Weights of a small mixture-of-experts language model, trained from scratch on English Wikipedia.
Experts: 16 experts in each of 11 layers, 1 pick a token, a sigmoid router.
Below are experts of layer 3 (counted from 0) of a mixture-of-experts language model. Rows are named router (the router's row for the expert), down (a neuron's output weights, with its number) and show model dimensions 0-127. Each number is 500 + 25 x the weight over its row's rms, rounded and kept within 0 to 999. Numbers have three digits each.
Before each expert's rows: "raises" lists some tokens whose logits its average output raises strongly, later layers aside. This comes from a sample of Wikipedia text that the model never trained on.

# expert 8
raises: " a", " the", " an"
router:524496523575546481504479458497520553501485484455550471474541469490521513511558452509490504516519509527474511446493539496489504517501515478539501502486489461490507500519519468502492522514513526493466527502522521508512491499519482480503495487441514504446481497533511495465506484508502548493478517492516533481490458506504488479555523535504534538463544487478514490523492515516514493516494
down2:479505542484521489475489494494474479462497521514510476507478520497465467479498449453503524505493489480499525515505467495493481540466489463474491489530442524491480481533526485507478482524485501537504518486555524500499517473486530528476486511479519520492466469538524523506445516460468508541457478496467510537489464437495542503530484493514504470495461453528487499544507530499488513515488
down3:524501495513507516538489511480488451509497463446515471513491516459471458526498518483504488488530533493482497512526495496502478549507496515505513521497496488524462518488484484463529480455452439517577474470488485500499460515522532502514488479519559520537575504506517480477495496529519470498455492467493494510493513520501518455476502519483477477513522492513504481474514465511475478480466
down4:516517475510513498497501514471503493501497483539488505479535507445530543497514549524505443518526470459513512508540488552509492491497496506503511503528497504536510531533485524539520480503493505474489487526513466483487505509463439485526475555499525529519502535472483482460487540517483451475548538510464467488518509502574532505508517519467490507497521533491503515482490484485517468483532
down5:509490466540489524494496489474530455500484485515489446516463485539509492497513493520525522486511558485488499520471495546476443467506515513547503449507508471508483506495492444468499508548510475501505509540513461496485452502489457512503442515502510493476493496463543512499499481527495510497544521519517530489524484505478463472532511490523532476542484471486473529481511489455526535495497
down6:468508458478506507497519490462508461493495481530491488486460503468504487470496500447484483550523518466526506452528482469499518540497525479529465466481489531485514508485479505498538517524563508512513537534494504497472470525517415515499482489542504480441521514504531489522473521503512528510507540532479496521508502513505457501515528517521507514508499511437506497486513522507535543502500
down7:473532478530444513491500489491538478512486571432512521482513504469490551490477482535538524500498485515508491488524522495440481529458504541491481463482508505549513516527524511485499507521515468542495504493464493533510499515510517514467495466478478492491511519469505491485502491491473561486504521475467505478500511532518510518514537533516547470492548523472492471460475524498484495499515
down8:442491504445496482498516534519526501509480500515518495484514494523505549495490489493519466500525518468506523493481513524514513518507523445505506532506539504490516487491477564500547507481468491467480453512507456480482470489534481482520489541487481521517492466445506518477477467438554495486504488498505517502472526525511487532487515486414509524494502522486523475487516482495490452512474

# expert 9
raises: ",", ".", " |", " and", " (", "-"
router:527542504516484554501477487511500520507493483472501470481515490454534453483495466521513517503536534483470512477543518520529504476468522491512515494503490481532536537536517483484495487510487512540513520513550500497529523483491504483537559446482516460478492460516512517494475458493499510513496528480533542489448512539466474447496527510505543532488483467508497513519496520475553506502492
down2:502484540509500524488501472546431507479531533495517499578501504490496478519486494512467518517488461486525487511501540483516484531498485483487525480493495511489477532542530471492480506468467501558489518490511507506530493479511494519494526498496516488482464464477554482515457506485482516486484487473509517562466499451490554497505526483507475477485473471467494451552477515469472503489516
down3:442481492496494508504475513500467477516515467502520479515528501470471496506533522477531514508478554511478497516477491472508499525518498529470516513483537543490497515501496518503490440481432467536495534476472483476492496529485484519551503498511505558528567488498498485458499488523515480519486459471482499526529493526514539517515528509488476451509555497501503492486523460533468525474517
down4:487487477504518543480533488482479508506551519498484545487540536493474494514481525532518499470505485495534498498457512522500539551525532493528515504535532491489473530491499513559447515487461516467469444521437494499477485516474492496535504508489518541543518529504528461502468490502466492518554489516482490506521522513537506486512512453507509484527491536512522472489504497489514470502462
down5:483511516545487514535481521505495491546482466465518478476475490555505508478495516524475488520483508497501486480518520518498475529494503536507491477468497478512534520501498496443491496516468526492478511581526532506509465498528478524539503511487518452478478513544551509513475506519529470516584507534497537478543467513493503512489519505467529470495504468492508512490456500498527528465501
down6:463526492486490495511474516515521501507457504465523516525482539484505484466478514476544523508494500474514491513518522466460487487551498486491515497499481514533488524512480494500521497538580455490506543507524499485526460506531473486442504512502512491468469524471483485460480534483476497468527505486469474508512487490514462514515475461522499486518508531412493470484513477552507476483493
down7:464521506528467484498537472481509481498511579472479463515506516463482570474570522499533503514529518501469471519532497478467509532506508542453481469480525472525514535489528506484506485522512495529522518480480513499527501486484535495516497478494515472473502473439501487501536485498506513508517485492514470467519446501516483483501554520492523484503505455487479500474482492468513479468502
down8:464506496438508455470499521496492523515463534534522516511550514453471507498479501469518486454510536515540493503464506510475502544486530478491517558512523527476510513500500505491555504499493490476467473485503463503497508504465466515496484514506498475487492500458514533490503493466507457503531514519505490513484500529557502529497496470468479536496513489474519473474505520460511426550507

# expert 7
raises: " |", "-", " and", ".", "\"", ","
router:501481533543519497525466460498487511484479464499521477486509483483549462489513451508483510503536506501471519505515505504521495484509499499508520538479479469501522506511501465472533513547507543511489544489510500466518478509521529497541493482492525474440445485540547529470479463525508540501492489493499538444524501514459476472538510524543530495467497462500481534512513503508538512533507
down1:478490486462526488485498542508487471460506473506441534488489513499452524501454521466488479459528474512496494486512535529478507516499510499506520494481525530464514487501460479570473517497494507533475521525489471512521495499491480518490472560496516491495509481452503518463503499495514504496453504499589488492514516518501458530468503502457507499517489516491515521424484500484515529501487
down2:468479515499462509470497497516472480461488552519473506514463521501497457478505485472484484515480476486521521505464540529505495502482485473498506491536459466510518517508500470490460523464494498525484520500521563497487498478500509541484463494456501480511492465515507510476494517465499522506441525528460485489509482486484525483490508483537542517516452439486492442552481538546487518494500
down3:505521474474493528541484479453469465536506484471512482524497519453461487504506498500489500514520490543485540515479514522491486518506486491490464497525519492506536524484495538454524472504458433511527521484484449499504477542513496511505483502521497511557580515469462473502514483504509480483476487478476473491480499543523525477455538547493495496484516509517517486472494474533474473513501
down4:487518492473522508494546556498530484511537468490525476475496553474509493516537542488489475464486474493518498508493485530511512529565488512488484537520492495488514544513455517522491460457489503487453429515517473503517535483468514487500499554496518560520507495470496495489466522496491480501533481526505486520528514499510503435503468513486482504515506536492530515526493460474508480517488
down5:515496471519514502504502492498501459519505454484489465514519468530525518530477488529506493492534557502522471536492513510499466508507431498510525483449519513497536506522435490470494532516501483500529484562495453470487497497492474494533525497516524482528460489500529492459504472521496493501538491492505539507541511495498474480492501527500537489549492473502478515478464484471547520436498
down6:492500518483506527495497522508519490494487507493521507499492489464473493491461474476526529518520521492502471509489493450494514499539503486518492463487504525496506455446455508521507518539550485521525531519519522478532473520511413475469544481529545472466530534450478474517495531460516535482515523523480534506533470483513469519493501519536478483519483519460517506481505504521547484489477
down7:482503490532448510521499509481502435480514543470523482497522497449474521496485486526497506510505497512485502510525540518445524517527475553481532477467523479528439532528518552504500497524534471482520509490465485505499511484464485533472539441487478534483470499475468491499499467472486505507501526484508506472465492523510467508503517534492540525496531552478527486498506524495496500473472

# expert 3
raises: " the", " a", " an", " his"
router:502472515541523493515505482513528536497507477501527491509520473489510508529533497515516538503511514480453492469528534565546538481477466477528555503448491458485527522502511486520498536562526506536473535483529525480551458513529510494528497520481490515481477498509521496476522487483504524496492485475488549485515503536497491489517504539499523554503518470490462486514501499485508439514495
down1:539482498480515512490495543494493476478510478524462550473476460495459486493486517478498507476513461508512471500506533555454498527485505474485534518490542498480510504523450492531505519497488487532494505502470474540502475483475500488491485528467510487481530489466508524482471491483438480508467531493531516509514483503525462529440523460469499499507481527470532509434499537491504525511451
down2:508500540489505525466521502530467491468502504471481456523504497493480502469517461471525468494476460484521515510543499484501491531483524510511485492558478501523489496512552459493489509484503493519482492498520537506472534544511457530506487494468505523462464461543539493485447519505498482518457464508488491541503511481507548477505499463530468473482502443522484470542461501471524531505502
down3:514493530493578503510472470487498453542491485431453482538509469465479498475514520489494500533475498501485506521452493498483444503514515483500507493503487491519521570469503492487520484530484459494522499483504478469527490507506540507534477519510541492512552532485530495530532527481515484483475456501482498517484519499471523497517499548465454498541518497505529512490519515503467479498499
down4:465492500488519525515530512487466557509525472537472515499550519457488537489493525493496450490507438443515499493490489519462503501526525515483523504474494511533476504501503508544462498534478494460527460448516485467488485525493512517521511559500511555499508463483472490487485509506502452518535496518483494502504489513519535470508488481493471510539523545474516480507517476456508520469511
down5:453516474490500532518502500444497444553488452459496490508505490509473472498505526544540500465497503493510499510509519569488466506486525544533486505464506483518518521497525508469537505492509486514498515529479479488522499503507483511526499529481492479480503499467520538458480498524509449496543485523522521508546449482530501461482490536492525528532494492501535474525487500482508524433507
down6:489534489469490477525529507512514493477501507464482485537504519477534496502515486479478509505503497481533462483508490481484483501534490485534505477488505530514533503490493549522505540520546471475513524511505526503485440536509487506483522503505534496458490561450428515512497518522496473490505536521505467483482475529485488530537505491492536520529541539468565490527491497517535510438483
down7:475542471521504501534522467524504457461482527474518479520504483493516501483508482505508513505470471503512496511507496513461469511519514528513556523465512477512498507567523503492510496519492487514512514489473468551543508467521494551438491474493462505488503484437517496469522486498523511480497506478490502441481508539533488500514513481509466454558537477486462495464474475497466497503523

# expert 14
raises: " |", ".", " (", "-", ",", ")"
router:526477523520495494502495474532502531480487503503511503473547528460527481462514480472444506499503495512488515461517530498547503501459497458485516492445482488511535514519513469491496479506469556543509508534502550473506513519520503467530509473472535495494480490518565537483468419487476514469486516482498525481474473505482494475545502510494525514492521481484497485525522511451511484521500
down1:451547471503519514475474573496534485504520499490458501499525489533435523510500513526473481512504495503471482480500498519494509528522513470512547459487532516529479472520434497520455521497541493510514538478492488520498505503504481462482513531529522497501506493470551503488505468491496462509473520514498491511519506514474440484473499473500507481495491470499552507437503493542519494474476
down2:484516559483527524479519507520467538459485507532506495477528513478511463475509456479527527500499428479588507493512460491540505505506517508490498511520497453544487481495515463500493499497487524516531528494533524496493498493513492523488512501457489503488506456530542498525495500492474480509473511498490474521501504472495540517489546502519503502464467461518530450548493531468478534491493
down3:477465509511504522494463521435494473533487493475462499537487482459434513493512521527509516522511510496477539497453483486502500506501517491473470498489501530509502522473480518489537503469465464515539536486514464471469499534479488493529506479543494504520581532503519478489451507506478458498511493525508534514509514514524519451522513522487488466498529515493492483491491489568522504514530
down4:472518498482525483518471468479483520512506468511461494503485528481501505504508558526485485478514499460566485474463490545463520508533502529516523502520491511482516534518495497553485483500439465451453463488516494497495480517505487525528509524453486546507536500511503467468480514532533496504493489536498491493526484492524529484540516472510455507509494561487514509514538497444519495491508
down5:513522435501498510495493518511533483508503482480506458496431505538502513486481518501490517484474532530482487497480497495466521503502496501493497475479547476521561512498500487468525522507531494520572491497482483477512481507491488477527500524516517469519457457531531477482484494493554475542542511515478550459527451533473514472527511493511497458526485467486487498518488461477493519460499
down6:469534499508515499514479516492482473496478519496490504512498517474495467453528497485510550504515485469518441488484477502458477486538549515499524460466476525487550513480465518476497513513575468516498543501529461475547468531498494485480523509497523506450483498489489475494507500463492482520508511528453472496485490483502491526464509479543524536479524498476516453529491468490531482470474
down7:476510494521460516491532456490494473511550546477525463475486509447495530496513511551502528549480514508499503502540534463438536502557519515529528455448558498500479528549524484485511500519536494528506488491492525500523520512492508508497503469492476514510483467476503481492505471516538539524551473522534476478514512518502480496473488527497506475517505482499496479482513504512516463508514

# expert 11
raises: "-", ".", ",", " and", " |"
router:514459526505560478507510463516488551482495498475486481519501508482541483516524480474522546496515518534481513497551472512505497431512455518517537501476510495489489507529531462492483503512484512487491535510519496473516481494530494493496491481487506501488468478536513489508478466485471516499491469503471535457514525497473477442462517539471528541435490474457517490542511538484516509531502
down2:480479522485503533487494471502432492475496517503485494521508482498495502543515435487496469493494464486518533521457457534498481471502513516491468512543485468542474536555498494471477477491525510509503490504517506456525466512483494500458519517444491505468485429522517485489484503490467505517485493510461498532530515462512510495523491512491485494448501460501459462498458517491473499478461
down3:480514502467484490478507499488477468513496500525492471516499486493459506496523533504538534492554557518530523569461494489513467520536498459470496525508528527505521514506479535480537479465494445501527517476501483484485475504495495498502505467555532544510557518471474455495502501523521514510519475490490493521554510494520484447488479504503520475543515498491530521462478480527475478485496
down4:532527466514507497481466493476503495494523495540455495515526509472516493504492514523509507469491460470520507488471519535501515499547496550500475512544504524477501532509474532554500495467467488505473487496518440495469486482512527475528506540471497573564500506497486501489506507448496506472528476469482508487527520511507519469509499459507498506497534563456550521534494483506517509489490
down5:521493490511557535503496518485532498525452493496519484505501517544527506455471518549498520460501541513519487509522505550500479492489472523543496482497508500498499499502523505476487545500570513523507518505560479483490512511501466501539470508506555426518463458507494481485482485499515486504531503513533562457516461518529515491499493509465521481490492477510507515499485501487527515485455
down6:451511487469495526478501483512519491506498482504494479484466573485519490480479500518474501488484508510502474509509519534464518509533520473510508492475511519511508470489477506487487480496580488535494525510517451475561463537510459482493513467508550526458493502469498457471526501479500501504550526531487499527504513526522464551504506466530504516497478515469530496489459469528517494448488
down7:472522463544507500475478473507483491498536554492523457477507486450518517515501487517493493545461515484495498529539494503470519515507512520486508464480504487508481511554490532470523489524552477552530542493470471489506537478493499545514505442493519501486511478433547510481514500493517543530507527518539485514496473538502480499521520494494517502538524499486476514468493493543526476484516
down8:479503500476517477527482516494494497524519509501470469503532494520489513490486479477499479463535480443510560513473529520515513528491507499498494553479516508471522508486484516501486515476487496502514436477507508509562506534478491471517488519512426492516502476465520494444519517453521507444485488493509489501480503515484503562467507471485496498489425532502552479472513491501508465515509

# expert 13
raises: " and", ".", ","
router:501513523524523475522500478504491536479492482499497475480548488499544477536578479494526511505516538509480538507496508515522535480476468508547540484434501513469547514523493471514516518571506534514486537506529540475497502525492514460514497503481519495459466509515516496486519487486491515514456501503493552483494497524494493469527488545548521532504494474479515493524534529489531490506501
down1:542524483502503506519511546489504477492478505498518501491517475519484507517499506507464538497506466517463469525475505533512538523476514507501511499449519530520540491507460477514491519503469462503487515511463456510528492510495520500478505579489492494484465470428536484465499466481509472487507482518560508520491483511496482485455493517489502492536502517465504498418474482500487553527493
down2:527523557505522533479501491566469516469498541514481474533499526491514459508499480462523475494459487484538524477493508517487493499451514495495519487552505504541496505548533486489477523509516478558502508479515525510512494482511453523514485499500514517495462450511512511498458526461489510532464452484502488525540511445508504481490522455531496506484504469517483499557474502514501505485497
down3:491458493483527507500481504500515458547508472483486451515504529465444503469484486518497502484496500506486514540450485488486490518523509526487499508508493471473494533499476510479484444497434447436507507484519472484498492536521520481510491481502497479516597545505473490495496497501492486486490499477490478508482526517499493514509562518493490498456543500526519483497503455548515510491501
down4:474514513480526494500496477514479482502521458525511502453550529466485495500529527544519467480527493478524488492507504545489522522557488541533511502503507486487507524547472504531455498482482484509483469511516464504490489502485542517545476529495551549522538506509464503460489530496503470492540503511505476454525507520524508470504471476459504492521483545477539496534486499440525495494489
down5:486498487551460489496539489499493454532485477522489480525490448541542489520486532517528475478523564496518481497500497517521485491524533505511503486491523465512557500511498479451538559523500530504544492523515489457490527490508474498533488538491522455527496509508530490488460516518505490509529493528500545465539489534511484471476477536485516473526525478510486507477476504466519511463507
down6:450481501477532484514509485513512483509483494486541472478501543511525518491504471505479504469519531479528475514488502484467500542532529486516490474446501529511521520489454522505523491488551506518493522517538502506546443498529455462506565536490509523457524560476486448509502538497490522479507490500480485516509478519491516533468493470503498508520504515464521488473472459524499468477470
down7:486516495524445520551491474544490474494546567466475492497566482441476496508535468525492531530502505512503482503517519461488531539499539536483501486463528480505467504528535522492483479522553496523492517471448496494501533486487511536474514510477464480489477477504500494492509489525456493547515511486525495505512516531522513507505536520483492476532514529515492490472525513513465508489495

# expert 5
raises: " and", "-", ".", "t", ",", "i"
router:495489541535510501521500492510494555479498496512497504474492525458532474506502452501502540540503536493509516467507520482520502480516492520533501476467482481492535514502526483511485519535470524503471553500497514471525485479520510466541511494481498478475462497535532502476484471483468505515487495490501534450520465513466492497504506541544481569477536470477473490546523500463528467548454
down1:497526496472516513489443542505488478518501507507468497491484483520475523490483505511511484499462520512494481522500578509504518503478506481496478477478505541523527482486448525534472505465519502538463539533464476525531521479511450502486458525492473503495533525482519532493476487487473484543483512522547495495500483506483477542426501519491496524512496533480498485449515488503536481520444
down2:512503513528505508513525504539460495496520521502480494484477515519448486529508426466526495523488474498549501536510460483507488507457508500521515489541495495500459488537535474528527507475505502527504528491509538500486505500518490535481541466507544488512471441524517484509521453481502476498448467475468518498453499468487535500503562491530526484476487498507480483501482485479447516473502
down3:522491499461514491512481473464499433519510468486478494530480533478485487489511553474523496472515557488457512532456493490513489511541553488510471508491505516538487493481507495459492486481455435494476529463499480486489473492508519480493483470511508493550577514490493455491535507515494487489480497495495491502505471526497508489495476534466500477521516478518506502467513448537521501456496
down4:487505485498506551483496485487530502523511492516485540457474538464473495480511518542511506491509453497534464500488503524473517539538513482502489503482509507474518511495500531557476472473442522466503444520517489481503480512492503537502504529521516506505521499494480484470499540491506461515547485512488531477477537489527534505542523470469517502494506575477508494490527487496541427486510
down5:511505471507488495486493473481533499520449446472509463493498461517525506458485492527500482505509548483471488561529546543489447525475482473535502491498498527452517516520502504480489501487513510494490483532508482447479514492464475492489544525478512461522506470543531492481509518529533489521532520541498547462503442520507469490498495499483485511486496502487534492472505489486512533462466
down6:449517480485468513519484506554532477494484502507505490500466540494538468453522487477503527502484488487515460469525516508484527505542512488520524485489513498500476497466488512464481510492556507531528515489491494487548438521534473487478526491491527526457506555469478490485505513500505503491504546503445503518524488512504509548499497496537517533503485478449550496497501508510506521453441
down7:472523481549454507532536486519540460492535542466498488480528491435472550501506490499529478541531483521517508469532512486486493526519491546483500452467554519510511499518537514489516456511487504564492506481491507501513516475474513508499499471486523511483479477434486483523526483503524517505509516514515459483500507493499502464505490527496526485547539497508480478476512548489519502479518

# expert 12
raises: "\n", "\n\n", "  ", "-"
router:526494514539506516542479476508482530497495482495510491490483513481536468481519485485514522543529515496469519495484513521498490482461513491526514526491503498503533506511504427499522539516474541527473565504504537475531468503519491491541506506463499501448431492537560528490509487508481508500483519506490555472466523513479479471507498565500540500481522473504500499545505526483499477515485
down1:506514487479523520508479546467502493492482510498462499530499448515485516496475554472503483471479484526469468526477542543464504525487476488497516511500513514473517493489455488487484509505485473524475522530495441511500502507495499496515501560490493463498540509424550522486470524496510471486498514559527495492530497482479462512448499503478510515502511535467523533432508531497494506516497
down2:496483561503482493458540495531505519445482553468456466505534508473480479518482480494516490512454481509485553529513491541517503516461492484477527476529495476522468517528537494449470509493530494519511528467554534491515469482509511503491490496461529509519476465514531492461473523500517486494471466498474450517537495499481494484519507478526482504507482490514478463524485526495499546520507
down3:504490508501500543578494460493473448532496435438481493545506482472465468516489493478497522507471489488516562516477514473507493520519473500468490503537514496485511481521524541485536469495487494504501526489543478479517482516498517498523474462510480500504514519490519521476506498479468472478476469477479521497497531532504519486511539538508505469503496515499502501467520417513513481482468
down4:463489481484517535485508500480507500530530472522520480496482582466523496521546554498499478447508490481532498539497509526512524491519505542481515508502509473520508514555503504527517514504468531490496447513514497471531496526494497496514465568507491523530510479499507475500493498485488474503517510514473521499532510524515553440545498472505497481508497559509530469493510498464499449499499
down5:511487504529491488498486524499537447508482458488472492503478496536537500488508527522513496499537545522504498484501504515476481507493493500540506464454482506515551549464503508496469465502512500496521483505482473485504491526460456484538482510519508477536468473502510497509484494530522465569540444522531552482507485521540489513516488499458496500524523534492495508497483487450533522433515
down6:492543471491493500497510473502523481491486488468501538510464560493489507475482449455502534513498492503512438471521502465467518489505517492531476498503487557513532479451472506453493491491547447503495491506501509459535485509461495501467521462508526501462475503524459486472504502485466517511556516534477512494476484484524488525506465504498466531520475522473519513478542475520510495464487
down7:513515472547432500504519428492519498497526583493488474456523467484496533501536491509520474520477537485512475508499542498468490514511483541472530485483516498521500509546506517462493477500566459525520498499472510517502516512475471509475524467446496508498523488473488505511478483477527523495510480488494519461473507538539486463515519507474514469526528510495509492473501522522493518514506

# expert 0
raises: "-", " a", ",", " the", " |"
router:496501509520530477515457499532499528510500488486553482500505480497553498509501482503504485499515517471451507488511555551523515501472490485535532523486494501515512541511524487513508504546482506491485523527535511465534457530523524511501508500481521477485481475521516545507477485499497565492485496459479548487490509512488487450553516543531561520499534482475447475494532521500499460500498
down1:486497495499504539456499543519528505528502486516451519486475502527442479504498507472518515463513470491478477479491508516461535499508520450519498482469492501469467494505433481551486490470498495530472550497492455529510502511494495496488500526501527513464529513472526523481478499492469489505529529511569517527534461526502452526455487505480477536472485513481537498459493495496516531508493
down2:489497538522530520489530496512460496468475521491480497509485514498480489512479435499479473498478486479536513517552470502520465514489516477504513497524455496489500483536551467491499501474476525498481512521571529513455513509485494516465491481483537508487482444538525467484468500504496490503477490524492531546529529448472533456501508477536489487483477423515498488506482523508508522501498
down3:497494543505545513513480521505515505520523479490457481523527492471509505509500508467519484493491524546484497537450491478492493517546499479486471516521523502523527529477473511499530488484433442477562484494541477465500469506504509533498471454509515509527569517460533482483528505504461485508477460505479470488485463525480502490491554492491493479492529491504541503455524500520499485482506
down4:521504488512514516492507490488508503545508525560479508533532471500503501510502536507486472509526480507530500505527480513477508484530534503526489513566537543487499537499506479550486495493497513456449497480503467513502509494482508502494462543468531547531497500437513491476476531478453515532563473544521497504557493530533485506518519487492496511540515545506526504455489501502516497499498
down5:529509506548485496471497501478536469540481460489531461485492468516528498473521497512506490462508562503497506488540471532519465528508472532504475502479503499502514526518479489483503494517528485479528498542493466469512484517457479482544505508469483465515477467518545529476489505554507494533552481500487531515513465534500466499502495532489503516493467478516465524498486497415517508470522
down6:497537487512491498508496485507516476522523484460509513509481501480549490509505480475524515514527500492517476525538480498441450516539479514514498476489510537502529505480502510497532518480529485530495524500509509485537451504519446492477524484499534525467470530413492462493519549513511476486486554507479487475500504517486470538501491510543462501478475491497525464467519482503551523448494
down7:459520485545479500494525480481524478516530551493498518508497501491504535476514491527529574515471467506497493509538544480446503518492493509472521436481545483553501539545540476501548490502506473522526510507472518501508527489468478486472502483515498476502502477460475504459529460490527533511534467485517494493491504524520497472533521463469460504509513509509484495515509493526490469475475

# expert 15
raises: " |", ".", " in", ",", "\"", ")"
router:478486517512512489548499458514503520491502484502548488525525473475520464528506478481483522562534526502470511519505482499508534476468490521517541492485491482512523509511545480486471521496514547493478489505544530449539458488485516480553491445497506509498460502536534508478501488503475543501496522442492524459484490499458451473483518515508520502522522475466499541483510510502501471540503
down1:468502482508547471529465560524505446534517488496453487479490496505473494543495513473514465441500446533485455474537490498481515504484537466502528506519564478523492502466502508539489495440489542534515538485453476479501494502474500499485493507481517508470500482499537516467478490507482496520497493489514481512485505500472482502475480498462500519495514504514535495445472522513517521514467
down2:465481547500511515506498483500476502441465508502494484517509515434508478488478453456510530496481476509533458474548520498498493541489510491497517487515501494516503458498510460462472480444481518511493533494529496521521527508511478528493513500478518489508473491523501448500481466517504501536455489514458497491510532511478525499526511492523520507447451496484478464533522501526475564457477
down3:518499470515500534527482487450504435530506492483496513526490529464451510493507554465451513496490510479480533508501515484495479530524501495461453489512510548533482529499477511498503480460467490503563475505492468507490484497518512550532457470527563500521524481459515466519519509481498488526505483472501498486507478550514482498450502521464488465496511508507518490461503469522485492496503
down4:507539500484527527517524515496503475493505496505489509480546551469485511525519544511485474515498476470540501491479462525490553535524536501487518505510514529513469516567469522585498470491479486477519489499508494506526494503459500478538490535486513565520501504499484509463504515501478493541569514525483493508511497487533510451544507516508512493491502554486512519512486486460516494485506
down5:516501452516517498488500518473509444500513448459520444492475461551480493480508514518511521490504518483482484472516469535498471534528501499512535495485515519482530506538491484439510522497531486485535476548503479488501502483500454477536499538484493467508469503547555508474498459517516448524554480500485507490518445526510467493482512524486525507513487476458517515512474500505504505486496
down6:482519478468506470500482513523532492474449488466517516526478505499498480482517489483499537511491487475550474504527546508474489490559474485522504469484472507481495535482521497482496533517561510536526536505529504472524453500505438472461509493465520507475499526454483479459482531499528522476491530512434484537517472485507484537523510513494485521531476509448498483495512483507527489497474
down7:489546489540484487524511474519501513491505570445507471465510530472487519517503489519559492539507490511542486504569500476451507481505522553483494478460497492513478496478538547521495499478540460510524496468475528510520503493482480536486526452457509513472505483464495498510530497504532518524495493505522498515465539516500507504508504543522493531544536541518485485502483487485508495497489

# expert 4
raises: ".", ",", " |", "-", " and", "\""
router:500505517551528471548485505514501551482484511476514489473494524468534482510518489497513513515533510508458517460494507538521497488461495513523520511478492515502525515548505471497494511509486522505453525508520487487500478527494523469543522489463508487458461489520544472467482469530465524495460507485458523500507477502483482460509512566532561523455527476474479515498492520492525454532484
down1:512521500492480506472475551511494471543505507482448496480491500532499540485479542476496501496487481502504518480492513513492498538527504508498498508503505521491501510495458522520513506504481493582465522523476473525500489504490446528494519543492523477492484514449525469480477445523505450507494497507557463510491499494513482517434501515469499474492539517461517508431505540493516541529490
down2:520474553484488472493525494531441470463508501482488497484514499494489515524529491507534465490447499477557492457490516512531524508477532480465512526538466482502492466519527486512463497477528497513494514526539534510461479472522507503519496470510493490461474449538513512518437495500470521549498492518526499518488549505476511518478503479524498469447498461530490484528524521517476509513492
down3:538476493490505491511499513462495516512513480462481519519527485508432479506501514508479515527524508526514525510486503513514495517509510452475475520492525491494485538478472472466524474490447480516528519478477454506492472528497508462545488448540533563562568497440501500495491468486496477485485468481499469526493488512490509493508524516490485472511517479500501494461542462517495476492461
down4:496475503510486481515514497513492481505511497510517538449503562449518518537541536509485525482495462482528466525503491499505472495522545500520498484502490495498551497560482510561509493492516490497477481513488459491494500502509480503564483551518505498511531475487491481505455518507467461511550504534495492491509491479538479449538520517526491470498533552514487510486506451481531472490478
down5:460503493524506536473472508498537462498502483495502479521508473497506500503495515523463487467523564487473475521486493543473459507544481513495535462469499516529495513518497470459496530507522501515521520529481469478508504486478494523484514535505528452534435458514555516479470485515499494475531478496491539477512481512486528465518486518496522495475476477481493537516495532459518552444495
down6:471523476489527494511524487504523467514520462479512483514466538450518467455467487486523528479492501485529467463519486444467461499526503487523492483474500509502481476480474533523504520501554453504505507488523504498508455502517455485478496512499521507448499570454479479467464516489485521508531499522479513500528439487530517535498509498514476522503497510452494498500511460521519508454494
down7:475538508528460501506501483464511477497518562452530493502512479484516508504493480542542520503508504526530510506483502491449501494513472568491525472468515475504503501540487520477529519505530467531500509501481487542482510504472509539482488442463492501484498504414504492502519503508518507534472495517498508498480495505511457474478551514503513505540549501475513493518539520481505479453464

# expert 10
raises: " |", "=", "-", ")", "In", "|"
router:518525526579477494518484481498482537472471496496505464482510497481541508519528466487495517554515512511471540473508515490509486502459477488542508503482477507528500529512513460510477516534479508527452509510523508502541482504527511517550509488476513483468456497515568527502485486509520516482512518482485559469501488516476466469516523551548511508470513492467468505509512535483528481521477
down1:510503484481528492490480572488519476524497563533466497478479466531449531528498548459498507474482479486497495467503525524519531504505502494495491505508514523500501505503463504488517482476521490553529498525436485500514500528506472490484506561523501459456534502436521518472489453507497506513485490515533480518503499533506469521441492504475495493506513516476517488459455529511512511515503
down2:492469516502509545462513495522458497471526511484473466506527538493492479479536472523544487497479482492548511496514508548515488502514506449516513507535469497507495475546527450478473472473499518532509507528522521479483532499536459541501498507484550516530466460579528476490462508479477498504469511490485491513495513499498541479520479469525508504472503430494500503513489485483488471498497
down3:495462501485507511507503511478460470524493480457541467498487503490496484516569517528493477495531482521509513488464510486492513521535508507492479483521495492479513487474480551487491456485453478517519477486481469518509494513451513508511538486522523526485577524471520492483545467501479454514483543460508473488510453508502512452481533502498481463498509507539507523476454499466510487447494
down4:482517478475513515497482513485518526509531487516490518454535545476489532487519542507502476499510473509518481487493506549512550524543496511498512482544504470495506515496478525566499489466493474511485507492482489489492469520506529501530476520510480569523536523440491491491460523502510467537563502509515476494499518525516534478527532490507492484511521573501496535512521470451530487504493
down5:478492523554506508490470523479507499519464492510496434489452466522499523476483508492476503499484546502477506538476506503491466509478493543511483478495475529522510516526469489439472522495520503519516512539462470509478513499482443514526509545498481445491464438489523492460507510521503467497537514517492554477515471512511492491472494530470515517486507494484492516508473483457538550485497
down6:489522475500515478516500512526489453539522496445462506524480519482510520471493469493485529496526524472497494502541502446501465498517523499507503476503491530474537514448466544513537492507559508530525542502502490478533452489499436492506510510510513506487498514507527507493500543508510503529527555494500483484503456452472470505522493514552499503522476476471496480482541460508532464496478
down7:503511458513476503516513443486548509480497569487493488505518496481517496475544506495507526529469499552489503482533530498494535509496457554509532465487542513503524520527529538466533461484542519523514528520488522514518533510495468493483523451498511506515515484457473500507495483479504572506486454477507496497508500550494498455520529495475510522483520523464504470477489507498508510469488